Weights of a small mixture-of-experts language model, trained from scratch on English Wikipedia: 322M tokens.
Below are experts of layer 6 (counted from 0) of a mixture-of-experts language model. Rows are named router (the router's row for the expert) and show model dimensions 80-159. Each number is 128 + 24 x the weight over its row's rms, rounded and kept within 0 to 255. Numbers have three digits each.
After each expert's rows: a language model's description of what the expert responds to. This comes from a sample of Wikipedia text that the model never trained on.

# expert 8
router:132175139117134163112137118105098138160148105155178147143113181107131128127161083160108088144127139126154147153158139132157143102097174120128119136131157144125165089105150113164142127101130177141157119156121089139103105153151098152129135174
Line breaks and delimiters. Line breaks after headings and infobox lines, table pipes, and opening parentheses before dates or birth details.

# expert 12
router:133157162193138105108119135125133130136109163117117098094092139106113117150140140132121148135136128169133118117165084122170159131165141146120115128134134141120149162092131168111079138143101124161112141098147093162148086088134116093150112137
Spaces and articles. Bare space tokens before numbers or words, plus articles and prepositions like in, an, as a, during, and word-final pieces like -est.

# expert 6
router:110113094125117141158121096085173135103087127129128128084143186142135114084088143130162133126099146109096122135126089136116116130137069181142168146185133109147137111109179118134127120116133127150100172151127118155136162102132148120139137098
Conjunctions and prepositions. Connecting words between nouns or phrases, such as and, with, of, to, in the, and commas in lists of names.

# expert 18
router:108123106128134137133175083149125158105108100108177112117125157151103113130128135137151136128123128148113105154118148119096099153078118110137118131115147140098125102123117161110128101108136153163144125120122154134150111116090116129104129128
Year digit endings. Last three digits of years in career ranges and birth years, e.g. 2021–2023, plus word pieces after prefixes like ChemSp-ider.

# expert 17
router:143127159052147097141132093185136099139117120103148149126065165125148166119103092116128101126079134147130162137128168121125158075129103113143136134136150176101121138139133139123096122165105111147151146112109124181119149102177125105105110111
Main past verbs. Main verbs, often past participles after auxiliaries, such as has, had, made, sold, secured; also en dashes in score tables.

# expert 9
router:135093118114123137103141140122143102124179092128123157148098143130127137115109096143103124151122124105058103144109106167130087146130120124121124106118060140146144141090133103132121152141153120130131137177142078101119144135135149143132116140
Word-initial capitals. First letter or letters of a word, usually capitals, at sentence or heading starts, such as L, St, I, Ch; also ch inside compounds.

# expert 0
router:161166116110139154130119123105094113100126112119115176096112137076116097060158110125139128125127157140115153116168156165165119111122143130156143096140131138116117148160105126130130133163099181107114106149160163117129123123096142125125138106
Numbers and quantifiers. Leading digits of numbers and years, number words, and quantifiers like two, several, both, other, e.g. "1"869, 15 goals.

# expert 19
router:163157120143151146178107086134161129122115135146164131125143193150150112145155129116110106106150108130142096132139116136102110128113129110154107129116136162143085114160162136123123143133133184099090108116072135165132113125087136130100120133
Clause and paragraph boundaries. Sentence ends, paragraph breaks, and clause-linking words in prose, such as but, when, where, because, However, The.

# expert 7
router:128143097131094158104141128171118137132139096141096104139107146148102118160139123113165133118159153089101148135123139128141112189087166127134138133174128151128147066134129107135066141127117137141163143138134155143069164106151138102083106142
Predicate verbs and pronouns. Subject pronouns and linking or auxiliary verbs in running prose, such as was, is, they, can; also mid-word vowel pieces.

# expert 14
router:112151119122144113124121127135135103150116146145145099166102124131157137134123153129106110115129109129149156130042131118095164156114158116168139163137139120118100073160180113065110114173115172093101146117120175116202114081185136159153118162
Word endings and plurals. Final word pieces and trailing digits of numbers, plus plural people nouns like students, members, people, and we.

# expert 20
router:169119102144119106128119195096102138109135113114154069118104134130140123097094093122140131109112097108125177093173098172112146125130163148147080190151145119154158142143146137088140161105132096104142136179119108112153097152109107092127104117
Table and list breaks. Line breaks ending infobox lines, list items and table rows, and the pipes and semicolons separating table cells.

# expert 1
router:112157147096122161157140113132134105146147110115077141127120127107125155106151126153142165112106132162132103105107121148101130175099151155114124148100129123139136131135120130139148080091161144115133143135129104195119110117127094156138135116
Word-final suffixes. Closing pieces of words, often in names of organizations or titles, such as -ics, -ations, -ary, Arts, Society, Committee.

# expert 23
router:147111133120134132143132169138146107122143096108118146111131091114149128128117108122124116112172147107133174138159152147188091087108128084133104091129182121188146143135119146092160096125114142103123100126163128142094157146150134081108155165
Table cell separators. Pipe separators, closing parentheses and digits in data tables and statistics rows; also at, due to, and degree or prime marks.

# expert 21
router:153138168158121129171140112113155140107070084145118160096135100116145133130114133098149123100154136137160106161129163099099127114105118106122160098161202103125122139153138131156111174109115120142106112096146143110119129127113143097161185126
Mid-word syllables. Short consonant-vowel syllables inside words and foreign names, such as ak, ab, it, ap, plus single digits in dates and lists.

# expert 16
router:094166161086120151101136094139161162149151119105123123108145089136152149118154134150120113080122160111115134145136103144145141076138151131086130124138106126137148153135149102131126147101117096126130145086070125079130135141162126156122132122
Sentence ends and headings. Full stops ending sentences and == heading markers, both opening and closing, in section titles like == Sources ==.

# expert 15
router:117168179106123139121103141121130138136054156100094135151126098119164180122118133134143170121138138124115144098092107138138143151150109143149134170132125122136087130103154118091090117121137112114143135110152118118154129111100135130162154131
Ordinals and score numbers. Ordinal suffixes and number pieces in sports results and dates, such as 10th, 21st, 6–4, 44-yard.

# expert 10
router:150131136151124115170125125119133095136142139145125126119112142149146143139111132149108145086160143140172121164110146142090116114130148126164157069084109062101130104143108137098141124159153133116091109176164104107109121155132119111111113152
List dashes and initials. Hyphens opening infobox or list lines, plus first capital or lowercase letters of words and names, e.g. D(ashboard), r(iots).

# expert 4
router:134107085085144131159105175115086109071086151155139126144111136084141073125130122144122110134154110129156162147109157112091115117165123140120109126125114100140142144138174165105131120147120158138089157162107117097092171137110107132124127174
Name-initial capitals. Capital letters or first pieces starting proper names, often after a table pipe or comma, e.g. | D, F(udd), Ros(a).

# expert 2
router:098152126116118162123141084143106146136151129135118147102143116152108139152134117138144166112097127123117107132132123138078113146159158111118101102142154118134139141172152127125125097143132122126110101083135134159143109119132172131130080124
Common verbs and nouns. Mid-sentence function words and common nouns or verbs in prose, such as it, not, which, began, found, form, season.

# expert 5
router:113124126139119136142102125147116155143147129164135092159138114117103117132114165140144112134170105141104117108088113104134142132115127149100107155142121170157096168109135138148161133120149152097148129100176114164161137099117118110134115135
Personal names. First names and name pieces of people and places, mostly in tables and lists, such as John, Keith, Omar, -ford, -ville.

# expert 13
router:151118131161121153113107131089158120147141166140107136113150088128143103114144123175130086138141121132156124110152157111139139142111130132126151112130093149168095184109150102086183111145142086124172129119134149098149129121097084127103117140
Early word pieces. Short consonant or syllable pieces at or near a word's start, such as b, st, per, sm, u, often in foreign names.

# expert 11
router:112113155122140093109143136142122091135099148114139071154137107166166077126130164156146133156125129092160119144129123166157134105132130122120148147118139149131126119108071131129159143125074110109145135157104074110106150128140151112137115125
Word-start fragments. Opening pieces of longer words and name prefixes, such as t(ired), bene(fit), Pro, New, U.; also non-Latin script bytes.

# expert 22
router:147159128172097111093116094134120151161124100113122138168146105137150124109147130090126138155103058146085094159124125120115125119119089095123126155102119111110131144156064139126098114142166101110130113110116163169104112104121128167168190109
Institution and place nouns. Nouns naming places and institutions in proper names, such as Park, University, County, School, Church, plus suffixes like -ian, -ish.